Experts of a small language model.
Training: a variant of Muon for the experts, 8463 steps.
Below are experts of layer 6 (counted from 0) of a mixture-of-experts language model. Rows are named router (the router's row for the expert), gate (a neuron's input weights, with its number), up (a neuron's input weights, with its number) and show model dimensions 0-191. Each number is 200 + 30 x the weight over its row's rms, rounded and kept within 0 to 999.
After each expert's rows: "mostly gets" lists some tokens that are sent to it at least half of the time. This comes from a sample of Wikipedia text that the model never trained on.

# expert 6
router,247,205,181,205,146,196,181,231,231,235,198,250,170,182,178,210,242,226,228,232,251,250,180,205,216,228,239,175,199,202,179,226,238,249,235,224,207,280,186,161,177,204,165,213,219,217,177,224,214,223,217,183,137,211,179,204,260,156,152,267,174,215,243,191,208,178,200,194,234,218,214,173,118,174,184,162,202,166,203,179,228,172,198,148,168,158,192,213,216,171,235,185,203,184,183,203,237,234,212,237,181,182,199,172,246,155,220,207,199,217,249,203,195,254,179,226,226,208,163,194,218,201,185,259,226,229,171,270,181,234,228,168,233,204,159,214,242,149,225,214,166,168,241,135,229,208,217,198,209,160,229,158,194,226,157,194,247,218,202,255,194,219,172,187,235,202,208,271,160,194,174,191,212,197,161,185,192,203,212,230,191,263,211,199,234,193,184,200,204,209,204,189
gate1,171,202,169,165,202,221,169,187,208,225,196,219,227,146,161,200,217,203,181,206,199,270,186,229,208,169,216,149,218,230,214,200,229,224,178,220,184,236,291,203,145,223,198,214,156,200,228,206,205,167,197,170,206,263,178,208,179,219,188,198,210,220,190,158,204,167,226,232,202,179,185,198,223,244,167,235,179,167,191,210,206,185,200,203,174,203,221,202,217,221,188,145,205,189,184,227,147,237,159,141,169,196,188,258,207,149,172,216,287,179,146,181,208,204,222,174,177,220,216,159,158,229,192,254,204,225,181,220,133,174,196,213,186,221,204,186,168,178,270,229,229,222,187,184,244,202,184,252,188,192,199,208,177,220,196,217,188,240,223,203,190,179,245,187,213,144,248,186,207,184,190,189,199,163,161,173,136,203,181,180,245,175,121,243,169,172,237,232,191,197,108,188
up1,223,197,196,217,213,242,203,235,187,132,230,206,132,181,180,246,195,192,157,183,188,238,167,210,224,206,249,228,180,159,169,227,246,184,230,144,201,219,211,178,204,180,179,206,165,226,186,221,215,216,214,228,197,137,243,228,161,198,220,208,216,154,189,208,183,197,192,163,167,230,219,223,188,153,235,239,225,196,224,238,244,235,160,190,207,261,180,224,245,185,209,216,100,246,177,187,169,181,156,180,223,199,215,207,165,191,206,200,209,212,223,201,187,190,216,225,245,172,223,133,227,224,222,173,197,194,216,170,201,218,207,205,224,159,166,186,198,165,215,153,179,162,240,143,199,163,211,146,222,203,195,260,248,191,198,188,226,197,220,249,180,236,197,201,202,261,117,152,218,234,186,199,169,268,268,247,184,190,216,184,183,247,199,210,238,215,196,209,206,190,185,198
mostly gets: " in", " of", " with", " on", " for", " from"

# expert 18
router,216,237,183,211,149,154,179,231,202,172,182,239,225,200,172,210,209,224,249,180,200,205,236,232,227,236,247,219,225,208,169,221,208,179,190,201,227,211,217,192,197,171,129,170,241,206,199,209,180,190,212,180,127,196,183,183,187,222,179,235,200,220,270,235,214,147,196,191,211,241,210,146,201,177,208,192,228,172,194,217,247,147,218,195,189,126,150,229,217,223,248,255,180,212,210,196,199,278,243,210,181,182,175,179,247,184,202,185,156,199,221,257,137,202,188,227,218,206,178,195,262,234,201,250,175,203,183,264,211,251,251,161,178,199,170,239,252,160,197,215,194,138,214,172,208,211,194,154,203,173,231,180,229,179,203,207,177,212,193,234,196,236,205,161,229,204,181,225,90,186,172,229,231,214,188,186,216,230,193,204,215,227,178,196,193,247,211,199,202,158,201,205
gate5,193,227,177,201,215,232,172,256,264,185,171,223,177,250,158,185,201,172,175,157,211,186,176,228,216,216,196,206,160,237,120,214,244,201,189,136,150,233,196,172,226,207,228,195,187,188,210,194,196,209,191,193,159,107,165,172,182,187,174,189,149,216,232,179,212,203,221,176,210,216,187,213,207,242,206,193,182,191,216,184,165,160,196,220,190,213,184,283,163,173,228,174,156,218,177,189,168,194,157,204,159,191,163,221,199,198,185,216,249,202,216,219,197,254,213,185,217,215,189,232,197,224,276,177,187,241,186,226,259,183,148,229,227,142,155,213,171,243,195,197,166,205,205,221,193,181,171,146,249,199,177,167,184,261,210,203,192,204,214,207,203,222,177,206,189,237,164,179,264,209,168,276,187,246,189,162,168,180,168,225,222,252,180,196,185,193,134,241,191,197,197,230
up5,175,212,191,228,249,216,193,244,192,188,248,249,178,227,201,212,223,176,207,208,176,169,163,209,262,235,202,242,220,235,191,152,236,210,197,160,194,253,179,153,232,196,211,242,184,194,185,147,235,175,185,198,192,158,228,191,191,164,182,233,217,238,183,205,208,92,174,181,194,249,211,193,216,204,188,248,207,256,162,155,156,203,181,211,233,208,175,230,195,188,180,184,231,191,192,197,188,175,131,192,210,183,221,227,195,137,160,190,208,160,158,230,149,210,205,180,221,184,195,232,234,205,195,154,191,238,243,153,197,176,252,197,245,209,182,160,168,138,209,220,208,195,208,193,236,190,234,194,212,268,212,141,239,178,214,203,160,212,228,138,160,160,204,209,211,174,216,224,225,187,186,198,157,218,193,163,201,238,204,162,166,198,181,129,170,190,163,229,204,250,220,175
mostly gets: " the", " to", " a", " with", " in", " and"

# expert 0
router,209,195,263,197,184,196,220,247,192,217,195,204,144,231,187,206,171,179,169,182,221,201,213,201,169,157,186,202,217,266,217,188,241,139,159,193,189,202,206,199,253,242,219,206,146,209,210,196,155,226,171,235,200,250,220,182,206,197,181,177,228,186,187,279,193,178,171,180,243,175,199,169,222,179,188,121,170,197,142,190,173,230,164,201,188,195,167,250,177,195,203,230,184,204,189,227,218,173,168,289,252,208,212,232,151,178,235,198,181,205,250,259,167,170,126,211,178,222,211,220,171,173,195,199,177,159,197,231,192,271,229,179,217,153,248,192,201,242,195,215,199,249,225,226,184,242,190,204,226,232,202,170,154,241,180,196,167,241,197,194,256,197,225,171,202,190,211,218,162,224,181,188,205,143,147,178,149,184,186,211,233,225,202,167,216,198,189,246,176,177,205,172
gate0,257,193,177,176,221,204,175,207,212,273,182,209,188,171,249,159,137,198,182,199,248,207,214,158,246,195,208,159,209,192,160,207,197,206,208,228,199,178,164,153,225,184,227,178,190,176,183,173,174,159,202,175,163,209,208,178,251,122,160,197,230,199,230,219,221,224,163,191,197,200,183,253,220,205,149,188,194,192,197,214,195,281,219,197,224,184,213,192,240,163,220,175,145,206,197,196,177,174,225,196,184,182,182,210,208,198,203,193,178,199,230,234,180,193,176,257,203,289,218,172,204,188,204,193,212,230,260,251,174,188,228,233,222,172,209,222,194,220,194,177,157,214,278,253,221,180,217,146,160,225,225,143,168,189,144,242,232,182,180,116,221,255,206,189,196,206,216,171,200,173,183,235,212,209,185,220,181,150,191,191,252,156,272,222,170,203,212,195,169,184,187,189
up0,164,92,175,225,220,186,218,175,219,179,191,249,259,189,186,177,210,153,201,224,198,222,191,228,214,177,182,185,205,117,217,196,255,201,168,189,204,195,239,209,242,267,209,173,195,202,206,181,238,197,201,219,201,193,207,199,214,214,229,218,176,207,192,210,234,195,208,145,215,258,186,176,225,188,197,168,182,224,191,238,218,166,241,219,180,193,171,222,196,135,177,171,153,205,257,214,198,196,260,177,145,176,217,225,213,232,188,210,198,232,234,216,240,210,204,214,201,238,182,196,138,206,209,185,210,184,263,211,210,274,208,143,204,186,149,128,242,227,221,244,210,190,166,255,179,166,233,199,242,227,183,217,225,179,235,183,173,219,144,202,164,248,185,183,257,202,238,213,186,151,201,244,166,173,189,175,189,205,208,167,221,203,199,177,169,178,226,236,213,221,218,144
mostly gets: "ers", "les", "ations", " ex", "es", " States"

# expert 12
router,209,226,269,199,204,160,177,235,213,231,185,211,196,201,170,178,196,219,211,244,204,213,220,149,194,199,218,167,245,250,283,237,241,159,130,225,171,192,217,182,237,189,212,155,227,166,175,206,257,219,236,227,195,181,185,185,176,217,200,209,247,222,124,248,191,145,203,160,200,206,187,215,231,209,172,196,189,158,142,214,214,207,198,168,208,161,161,209,183,126,210,163,169,192,254,175,236,217,255,216,216,140,176,206,222,234,240,201,154,253,229,222,195,211,200,238,134,196,217,215,196,172,191,225,212,174,150,180,172,239,224,191,172,207,258,202,238,199,155,224,210,185,202,242,196,214,180,172,220,202,228,171,177,229,160,181,185,163,186,236,202,211,180,196,178,135,189,170,241,194,179,231,234,131,158,199,184,177,199,172,209,218,214,145,177,204,203,222,205,189,172,197
gate0,197,224,197,235,208,156,197,220,212,164,263,214,151,185,215,187,203,175,226,228,238,226,235,242,217,233,195,194,183,251,194,179,135,264,236,130,229,190,172,213,158,205,225,148,241,149,204,214,226,190,231,176,148,167,169,241,222,191,191,215,188,221,264,169,185,206,244,234,183,176,259,214,215,217,130,152,226,175,167,225,161,206,130,234,122,250,186,234,202,203,218,228,218,236,262,196,232,224,198,166,228,196,196,193,205,186,186,195,200,208,261,187,199,196,192,164,278,218,194,180,245,178,231,205,128,279,166,214,195,212,202,217,207,200,222,200,168,188,207,229,231,233,221,178,224,201,189,158,207,211,206,200,201,189,224,233,190,173,199,258,212,164,193,182,190,181,183,205,186,199,217,202,179,212,164,165,220,220,221,226,242,185,221,221,205,190,230,174,148,213,227,214
up0,190,163,216,209,248,138,196,159,184,211,226,211,234,147,208,212,159,221,208,174,212,197,205,174,153,135,228,184,206,204,218,156,197,197,199,193,221,141,197,172,202,160,188,235,210,220,234,237,181,130,192,206,133,224,178,196,174,205,244,191,167,247,228,200,171,212,163,205,230,208,258,195,172,185,223,222,175,217,219,216,172,184,165,192,195,201,190,180,177,160,200,191,242,208,205,201,172,255,180,197,187,225,160,240,212,243,182,232,222,193,188,242,197,231,213,211,219,163,214,173,173,215,180,253,245,149,132,259,250,198,174,170,186,171,159,212,191,163,243,210,172,203,199,202,187,172,158,231,203,226,197,241,228,256,190,173,236,253,230,225,225,173,149,174,198,154,201,184,165,235,198,219,172,213,257,130,151,166,160,215,248,164,145,232,200,176,182,188,171,169,229,174
mostly gets: "ies", "ations", "ities", "ship", " series", " area"

# expert 1
router,270,212,153,218,173,152,224,203,219,177,204,256,159,193,231,183,215,215,183,197,225,240,164,178,264,199,267,168,162,242,177,214,213,191,219,185,205,208,217,240,165,214,234,206,188,224,160,263,248,204,221,173,244,150,162,147,188,176,215,197,177,210,198,205,178,161,244,167,252,281,226,225,230,196,214,223,173,211,238,221,207,169,187,218,232,190,205,174,208,205,208,215,203,205,222,209,222,237,168,225,172,179,217,238,185,105,222,176,191,189,189,242,214,212,177,185,175,186,181,192,216,192,221,195,143,179,193,235,213,208,226,198,171,219,167,246,161,217,182,223,186,254,184,185,200,127,155,209,235,155,168,234,206,194,183,212,179,203,229,162,148,221,210,140,199,186,129,194,234,225,222,210,202,237,171,180,125,175,196,208,194,238,199,197,203,247,151,203,206,204,153,194
gate1,190,231,225,207,143,149,184,187,212,146,159,234,186,174,262,193,251,181,219,181,213,223,175,224,244,212,216,247,164,135,121,230,189,210,195,204,208,170,217,189,182,204,199,182,222,196,183,199,234,142,170,211,186,212,197,230,243,225,183,222,182,239,235,220,217,230,230,214,149,229,197,193,205,232,180,160,226,195,213,214,181,208,194,203,219,201,219,208,154,191,227,230,175,179,205,162,155,245,214,194,154,150,235,217,191,206,212,165,235,198,198,163,188,217,214,168,242,189,244,187,195,284,184,259,167,181,182,251,197,151,224,169,243,172,174,174,219,254,182,242,237,234,218,260,238,198,225,159,224,227,223,174,188,180,158,199,166,146,218,201,179,252,197,166,169,198,243,167,205,205,214,236,208,160,162,203,207,203,198,225,200,265,202,213,268,244,177,217,216,238,177,236
up1,229,265,248,179,146,251,150,202,231,219,236,231,197,215,210,189,241,166,142,224,262,215,203,172,205,209,208,193,261,239,209,195,218,207,254,263,198,188,240,135,237,181,209,271,194,215,130,235,194,186,190,204,216,190,185,177,171,224,181,219,86,161,218,238,194,166,153,197,234,206,153,201,140,208,218,200,209,241,201,229,185,208,170,210,192,207,205,194,257,192,222,224,205,196,198,216,205,164,235,265,211,211,243,194,125,177,193,209,208,239,168,229,173,187,197,175,204,223,224,160,205,226,204,170,177,192,198,199,195,173,215,209,204,200,173,180,251,182,229,202,229,216,195,153,154,219,225,227,171,215,194,212,196,175,191,161,176,236,221,193,210,237,199,244,239,152,161,198,196,172,215,178,230,254,239,190,207,159,204,200,187,239,242,184,209,165,178,217,207,187,238,229
mostly gets: " de", " re", " st", " De", " Re", " He"

# expert 8
router,205,182,175,120,195,216,235,170,183,169,186,223,187,205,183,228,255,230,285,223,210,181,220,231,203,239,227,162,163,218,178,209,231,182,199,224,220,228,245,202,236,241,146,180,180,184,185,210,214,189,226,222,198,254,188,250,221,183,183,215,228,122,172,153,192,222,195,189,230,219,235,219,200,196,223,189,247,198,208,228,153,172,224,199,262,225,182,240,196,193,229,201,213,185,192,243,187,190,120,252,228,126,173,221,199,184,199,188,197,180,232,222,151,210,162,211,171,149,174,172,226,245,226,194,182,183,147,249,269,153,221,198,132,237,183,189,173,201,208,212,187,161,198,173,168,197,197,195,245,197,197,216,249,178,212,258,184,177,125,165,208,222,178,191,200,200,178,182,240,218,219,208,202,205,229,183,142,195,192,217,209,213,153,192,241,218,159,218,207,240,210,219
gate0,207,189,219,213,195,192,189,172,182,159,166,236,188,174,264,214,252,190,239,249,216,191,219,165,157,182,220,235,168,161,179,194,155,208,192,184,250,162,181,148,215,170,224,259,183,189,162,200,215,168,134,178,193,209,261,177,193,140,223,247,220,199,170,184,206,224,221,168,200,199,225,191,202,194,177,156,252,228,192,241,156,222,215,186,195,204,244,169,235,176,204,217,166,182,215,208,197,247,181,199,225,199,190,192,191,146,122,175,185,184,147,194,190,178,165,165,255,205,253,202,223,237,177,198,196,215,184,215,218,202,184,236,179,223,213,250,211,182,222,207,231,199,242,187,164,175,157,167,142,178,164,155,236,195,170,231,172,204,243,151,244,225,171,182,145,205,231,203,231,152,167,223,205,249,205,189,205,148,177,203,240,187,196,258,165,214,234,219,175,262,158,186
up0,218,168,208,174,258,210,183,178,272,225,191,183,164,219,166,190,202,196,213,225,156,230,206,226,175,235,212,203,184,204,241,212,244,239,140,227,174,184,161,198,238,217,175,177,213,213,219,202,231,206,234,210,232,154,250,217,179,142,195,195,171,215,201,186,192,216,270,188,148,156,187,200,270,219,208,213,214,211,202,264,201,223,205,217,136,211,204,218,289,216,161,255,252,229,168,222,200,190,165,238,193,184,213,238,218,224,243,214,187,177,224,191,194,248,207,190,199,183,160,202,161,201,230,184,186,181,193,257,207,202,217,175,213,219,238,244,172,211,238,242,225,190,165,201,220,226,200,240,167,187,202,188,201,204,177,153,181,178,200,250,129,186,195,143,244,189,222,129,139,219,253,255,209,237,217,182,225,165,215,156,205,213,197,195,208,234,164,212,193,241,210,166
mostly gets: " 19", " 0", "B", "E", " V", "F"

# expert 20
router,238,217,159,160,171,239,228,140,228,209,168,221,205,195,184,249,210,233,256,211,211,190,259,207,214,160,197,142,185,214,171,237,238,163,178,192,233,201,212,203,277,222,190,199,153,205,185,245,184,233,180,173,177,218,181,201,267,177,198,223,219,144,157,233,161,170,165,205,224,225,199,206,196,220,217,221,238,229,141,200,160,169,190,190,208,194,217,254,210,141,217,194,233,160,210,205,217,181,152,204,151,163,156,202,214,135,174,244,186,159,194,174,179,160,199,241,199,196,154,240,217,207,209,172,152,174,218,154,255,182,232,199,204,203,186,237,202,182,180,238,205,215,196,173,167,169,185,185,256,166,213,190,188,187,217,161,177,204,167,157,135,272,201,170,224,222,186,195,205,176,200,142,206,249,188,206,240,232,222,170,192,205,135,205,179,213,214,195,201,194,219,157
gate5,218,191,195,230,178,186,199,185,204,151,169,132,259,140,184,190,195,215,180,160,165,240,217,219,236,211,133,184,216,177,198,239,159,217,153,202,193,175,167,260,225,222,175,227,213,185,191,233,193,196,174,175,178,184,260,247,227,223,231,179,190,186,231,210,209,229,180,135,201,203,127,234,191,193,163,180,239,221,216,240,227,189,150,176,174,213,221,211,228,174,197,249,227,141,231,148,192,201,165,223,220,143,173,157,234,202,135,171,186,249,214,215,233,234,143,201,217,164,217,190,157,198,213,246,155,223,169,227,195,172,199,214,172,257,173,217,209,205,231,179,174,170,257,236,195,250,181,225,232,183,191,227,151,175,180,176,188,214,193,180,224,177,156,171,203,209,200,221,203,180,181,227,246,231,230,205,197,161,245,201,202,196,140,205,183,157,184,183,239,171,176,225
up5,226,170,198,161,195,203,163,206,179,226,209,182,217,183,234,202,132,183,222,171,226,179,263,187,160,302,207,236,232,202,198,176,191,207,181,262,203,229,211,227,190,203,241,233,187,164,213,210,186,193,180,221,203,181,191,224,241,188,229,265,220,234,198,180,138,214,200,228,224,165,136,218,217,183,251,220,170,188,184,221,226,262,187,210,199,188,234,168,149,217,221,203,218,150,212,215,148,191,191,203,171,220,204,198,225,168,193,166,204,141,202,265,164,223,174,185,211,198,134,207,186,214,184,247,273,250,194,236,165,239,229,201,209,250,250,177,213,164,171,149,217,231,155,188,200,231,166,154,205,192,142,240,212,191,201,150,208,238,200,210,214,194,214,223,226,166,194,182,163,196,238,263,209,166,181,202,178,244,222,204,221,191,179,204,197,186,190,231,188,172,176,142
mostly gets: " M", " b", " B", " K", " Ch", " h"

# expert 2
router,197,273,230,155,201,205,231,186,174,170,207,224,150,186,188,167,212,156,179,206,191,209,171,267,223,225,224,166,208,227,235,201,200,181,152,205,187,201,211,173,238,213,220,241,174,165,250,168,216,226,208,219,208,185,161,179,185,182,163,215,223,238,220,189,239,181,174,183,202,179,211,183,164,208,171,172,234,219,193,166,124,166,275,179,225,182,205,222,234,171,206,175,219,195,192,216,272,216,130,234,209,214,197,244,197,236,157,182,197,232,210,242,208,233,242,195,213,165,216,212,193,257,248,148,195,226,162,207,234,270,185,198,174,134,201,196,169,184,165,212,196,248,212,179,193,193,210,177,191,221,211,147,229,191,238,231,205,200,148,184,192,167,197,197,237,233,208,309,173,225,183,210,202,205,150,188,206,222,149,180,208,182,195,128,185,146,203,200,187,197,213,213
gate0,192,176,196,208,175,191,217,189,180,151,169,206,232,173,238,216,175,253,174,160,247,186,165,253,240,188,208,156,177,166,234,247,231,192,227,174,195,201,167,212,212,232,205,260,212,231,263,238,153,218,172,212,200,157,174,227,181,181,200,188,251,182,137,166,186,241,208,177,208,226,229,223,233,136,180,250,238,227,195,181,156,176,239,247,212,176,169,156,237,143,251,192,184,161,168,196,196,173,211,216,229,227,171,221,262,207,186,195,224,197,241,232,210,197,167,207,186,191,173,225,203,201,214,196,217,166,205,164,183,205,224,187,149,161,228,216,183,206,189,185,178,198,261,217,223,191,158,233,213,159,224,214,193,191,269,213,161,249,183,150,221,177,183,217,180,215,230,199,209,195,134,163,167,199,199,251,162,165,207,219,133,229,169,145,155,242,212,191,186,184,222,172
up0,180,158,124,162,167,244,178,203,214,209,198,190,223,206,279,210,161,221,184,202,211,166,166,198,213,244,209,135,190,211,201,178,187,177,254,199,214,211,140,188,180,222,193,175,249,248,199,230,240,173,196,225,190,212,257,233,210,188,185,235,199,207,202,177,207,163,182,167,223,236,185,147,203,198,185,165,214,187,192,189,186,222,161,200,193,165,197,215,209,214,230,232,172,195,210,183,176,166,185,195,164,202,194,237,192,208,159,206,161,248,250,184,205,203,213,179,190,221,161,195,226,223,243,234,210,225,203,172,204,223,216,234,205,127,166,220,231,215,222,238,218,214,197,198,190,213,161,206,209,202,170,163,139,197,185,273,162,191,218,200,198,149,162,222,206,215,242,181,154,201,183,222,212,180,286,198,242,136,217,210,166,185,137,213,207,294,222,262,145,262,185,201
mostly gets: " States", " York", "′", " 25", " 9", " 2002"

# expert 11
router,213,225,202,220,159,105,189,165,247,202,169,243,216,149,186,175,192,244,144,192,251,187,212,243,239,194,240,213,207,235,206,209,206,165,265,183,153,174,206,201,184,225,198,203,130,134,213,192,215,215,233,191,237,176,223,188,210,174,227,176,150,185,204,213,227,171,211,229,157,263,179,204,229,198,141,206,153,162,183,231,126,155,171,198,200,219,239,249,210,175,206,226,229,201,182,192,201,184,225,203,219,221,248,188,195,141,216,212,159,236,220,205,168,191,187,248,179,179,182,234,214,185,243,204,120,184,151,177,257,222,163,158,182,221,212,222,193,203,219,195,170,201,196,209,206,178,175,190,236,160,204,210,176,158,209,178,215,210,164,168,208,182,248,210,205,202,175,204,207,173,207,217,229,226,218,162,209,195,182,138,159,203,221,165,177,252,191,157,247,242,169,218
gate0,183,150,252,247,185,160,203,198,289,204,177,232,231,224,177,177,197,217,170,170,243,173,195,272,165,157,167,239,214,245,190,210,198,198,221,266,221,217,159,187,202,174,206,200,188,188,178,198,216,159,180,171,179,241,207,147,239,187,236,164,181,213,213,195,168,214,157,241,159,176,240,175,229,183,174,209,211,174,178,192,191,161,201,214,180,231,251,224,207,253,219,190,210,128,227,157,205,229,254,183,196,189,214,203,209,121,187,238,263,231,204,234,157,226,198,219,192,223,164,202,150,237,209,224,193,213,206,205,200,172,199,205,194,182,269,201,217,231,196,208,228,180,118,212,207,206,224,201,179,168,252,202,210,160,205,219,169,254,174,222,195,180,177,219,204,193,184,200,195,204,241,203,216,197,217,225,240,173,221,145,127,185,236,152,232,193,203,253,205,207,169,162
up0,153,176,205,160,151,192,229,206,190,177,224,198,217,203,165,204,214,197,229,136,192,202,231,212,222,188,211,178,189,290,187,157,196,235,155,235,217,237,196,157,208,165,159,221,173,205,196,192,194,252,199,198,211,171,185,206,165,186,235,198,158,209,222,177,194,182,220,202,204,190,212,194,189,201,178,242,218,241,179,243,182,181,208,201,170,198,248,184,168,267,212,236,171,154,194,200,162,156,212,171,155,196,184,211,226,169,181,201,203,199,195,199,198,182,205,256,208,201,227,193,172,186,249,252,237,152,167,235,163,185,209,199,141,162,218,160,212,238,217,143,174,203,130,197,160,201,204,171,217,143,197,208,182,207,214,235,167,225,164,201,240,252,205,184,225,210,211,213,193,155,232,181,274,192,150,248,229,265,206,224,257,198,234,199,190,157,253,279,200,128,200,208
mostly gets: " Ro", " He", " he", " pro", " Le", " be"

# expert 14
router,227,199,207,166,196,149,244,236,154,195,224,231,152,194,205,202,231,227,152,253,199,199,253,238,222,221,231,235,212,163,215,188,228,177,200,231,198,265,231,205,165,218,210,173,158,225,171,233,243,205,224,141,190,226,215,209,197,185,144,251,189,224,165,207,228,153,232,199,156,190,183,184,194,205,184,219,209,213,168,184,181,253,199,166,237,223,191,172,225,205,177,188,211,188,160,167,230,242,201,180,208,171,232,215,255,186,273,228,202,216,200,188,158,211,144,214,199,218,229,162,178,292,216,191,174,197,157,214,203,197,218,182,173,169,186,194,244,207,164,216,172,202,183,190,259,225,208,133,178,163,234,180,227,162,236,208,151,203,178,196,230,186,204,210,163,188,227,241,187,182,193,264,223,208,126,185,225,187,173,197,193,130,216,211,216,221,182,188,203,225,117,166
gate1,228,261,263,206,197,199,212,196,216,222,205,204,199,215,212,189,172,195,170,225,195,219,220,209,215,227,178,183,233,241,194,171,248,209,170,206,192,182,239,173,206,162,186,197,130,156,241,204,207,179,222,188,226,167,226,203,219,230,200,180,285,184,215,177,221,176,241,246,160,213,153,214,210,221,184,246,231,213,198,235,211,201,182,202,193,221,245,207,221,160,196,177,160,155,235,258,207,199,228,237,251,176,226,198,167,190,214,192,193,205,227,187,206,161,158,161,214,144,234,180,206,149,188,178,193,197,185,219,276,167,187,231,190,249,221,237,192,208,198,157,192,220,218,177,253,195,142,198,131,236,249,163,228,204,217,189,278,169,206,168,242,223,207,169,206,171,214,133,206,209,162,215,274,203,213,211,208,203,160,183,180,172,260,179,159,150,180,245,179,200,233,160
up1,250,184,187,121,219,201,223,191,226,177,244,239,251,184,185,146,146,233,184,202,212,219,170,279,204,212,219,199,215,234,196,200,227,189,167,195,197,144,235,162,152,151,169,220,171,243,189,195,145,223,230,190,199,195,156,211,192,208,260,175,221,204,218,189,165,205,218,180,208,213,188,192,260,180,184,150,208,177,181,248,196,190,198,175,202,166,211,225,210,255,160,266,188,186,159,229,210,217,160,195,182,173,212,161,169,205,270,216,228,213,161,282,164,187,226,202,167,215,200,176,214,178,219,198,214,178,116,233,188,236,189,190,177,238,235,157,182,207,198,190,176,240,158,186,218,231,189,192,269,224,168,155,236,186,232,207,147,213,213,235,186,187,220,231,235,220,186,212,234,214,202,185,237,224,225,175,201,194,189,147,181,197,260,213,153,189,182,223,189,239,215,197
mostly gets: " had", " has", " have", " ==", " when", " where"

# expert 3
router,253,239,268,170,187,141,268,224,257,188,204,211,174,164,170,174,239,204,241,238,166,189,191,242,228,211,188,217,203,222,264,230,193,167,134,282,252,190,258,161,212,171,211,146,228,123,216,205,236,207,181,177,193,193,173,149,190,216,182,204,244,225,141,204,210,187,177,180,223,218,203,210,200,215,228,203,254,195,179,170,201,164,205,149,201,224,211,177,184,168,185,192,181,241,179,204,178,194,151,241,193,187,181,208,214,232,213,223,163,216,207,211,186,236,204,242,200,180,230,223,203,245,223,209,204,181,156,232,223,214,221,181,167,204,257,198,205,227,166,185,191,127,197,188,167,257,210,171,213,228,197,218,240,154,165,195,212,258,132,195,173,185,143,177,213,165,194,202,188,241,223,238,208,229,189,200,183,216,169,178,203,206,153,208,205,245,206,197,199,197,178,162
gate0,232,221,213,223,193,243,247,225,162,176,149,206,216,194,161,239,112,153,246,225,230,241,172,225,180,247,170,172,211,204,191,231,216,251,133,218,171,175,204,238,245,207,154,204,183,216,240,237,177,215,204,211,146,209,154,134,230,179,154,226,211,195,198,198,240,196,197,150,220,130,234,145,254,223,239,168,167,234,187,201,215,211,192,156,208,154,196,199,222,145,246,238,165,161,161,186,182,208,187,183,152,206,189,148,239,195,193,167,253,193,232,186,162,201,203,233,179,199,197,246,186,190,209,174,170,181,215,200,186,220,257,200,171,191,218,190,190,207,218,162,194,206,202,166,215,163,185,213,222,209,182,208,241,175,222,144,202,188,193,204,157,194,157,198,241,204,250,172,185,236,145,158,192,190,181,214,194,179,223,217,201,212,208,223,239,172,192,195,149,248,173,171
up0,162,231,197,195,200,139,213,251,239,185,224,267,203,216,197,214,248,248,202,164,208,164,189,241,173,273,227,196,223,183,189,191,170,221,197,197,179,227,136,174,186,201,197,162,220,165,194,185,204,199,176,187,225,210,230,211,268,227,153,234,256,184,253,179,182,175,200,258,198,249,155,232,162,238,211,204,199,175,239,203,197,197,151,144,177,232,209,215,166,227,210,149,280,241,200,184,201,198,196,169,164,209,226,195,233,188,224,238,187,195,178,260,210,212,228,185,196,182,238,195,201,181,188,226,214,225,167,179,191,276,171,231,221,215,232,219,237,190,191,173,209,196,201,224,205,235,190,209,251,197,187,225,237,201,207,122,201,199,214,238,180,217,208,127,201,184,198,156,157,215,206,244,219,240,242,211,151,189,209,251,207,229,175,179,244,201,218,172,136,204,226,177
mostly gets: "5", " one", "00", "3", "4", " University"

# expert 13
router,228,237,164,211,155,130,208,283,188,184,179,213,214,176,194,191,203,224,201,196,222,224,233,253,218,222,219,221,217,194,215,246,158,214,155,234,237,250,204,209,202,199,132,176,246,190,201,181,202,202,236,199,148,204,207,183,218,204,188,212,239,222,250,224,213,176,210,186,181,199,190,223,189,206,172,222,226,179,197,214,250,261,193,200,189,155,163,261,229,182,228,191,225,177,177,195,237,250,243,190,198,165,193,210,285,192,212,186,153,224,243,187,160,206,187,201,187,234,213,196,237,244,193,212,147,241,143,231,227,219,189,167,179,195,178,232,229,210,219,199,192,174,185,161,209,185,160,144,200,196,218,191,212,197,192,210,206,196,195,237,189,201,229,158,224,227,110,185,114,169,186,234,259,172,201,149,172,208,224,220,207,176,177,215,146,236,238,180,159,192,162,149
gate6,264,221,166,222,199,239,156,263,192,108,172,142,148,205,153,176,202,195,240,201,222,152,198,178,208,200,178,203,208,181,193,215,166,226,224,197,217,170,226,165,183,229,190,180,199,171,203,217,247,175,157,195,210,225,228,191,164,205,177,248,225,222,197,183,180,159,165,146,209,200,237,202,223,227,128,168,244,206,171,158,219,210,189,189,156,161,211,225,220,167,220,197,230,202,177,146,241,130,199,239,191,219,186,214,208,184,173,192,178,195,207,214,235,223,212,160,179,248,222,280,209,217,188,238,171,202,197,247,161,192,239,211,171,190,231,175,198,193,184,169,174,152,135,158,196,262,188,193,209,272,216,200,144,227,247,221,196,174,199,202,233,161,196,242,229,195,160,203,206,204,193,178,153,214,214,167,175,226,236,212,200,182,205,207,194,239,183,163,258,197,224,225
up6,236,197,254,187,221,196,227,179,217,185,195,176,199,211,209,205,157,247,182,206,227,181,190,178,224,235,178,220,204,181,236,194,204,189,179,147,222,173,190,251,195,164,204,205,247,230,258,237,177,248,180,157,212,192,189,163,203,189,201,114,202,178,211,192,185,181,196,204,196,231,178,223,210,212,250,254,219,237,165,225,230,141,209,190,223,200,206,120,178,213,153,188,180,226,183,226,216,199,197,202,168,170,172,236,159,258,186,222,243,175,204,221,191,182,220,210,147,171,188,167,175,245,174,238,213,207,172,236,126,211,260,161,247,201,228,209,177,215,174,239,110,231,194,154,215,188,145,190,175,158,180,210,161,224,138,174,239,144,187,178,188,220,196,222,207,230,206,200,182,169,211,247,190,191,200,229,178,138,198,201,254,201,223,252,231,201,180,170,172,155,185,176
mostly gets: " with", " and", " that", " had", " a", " which"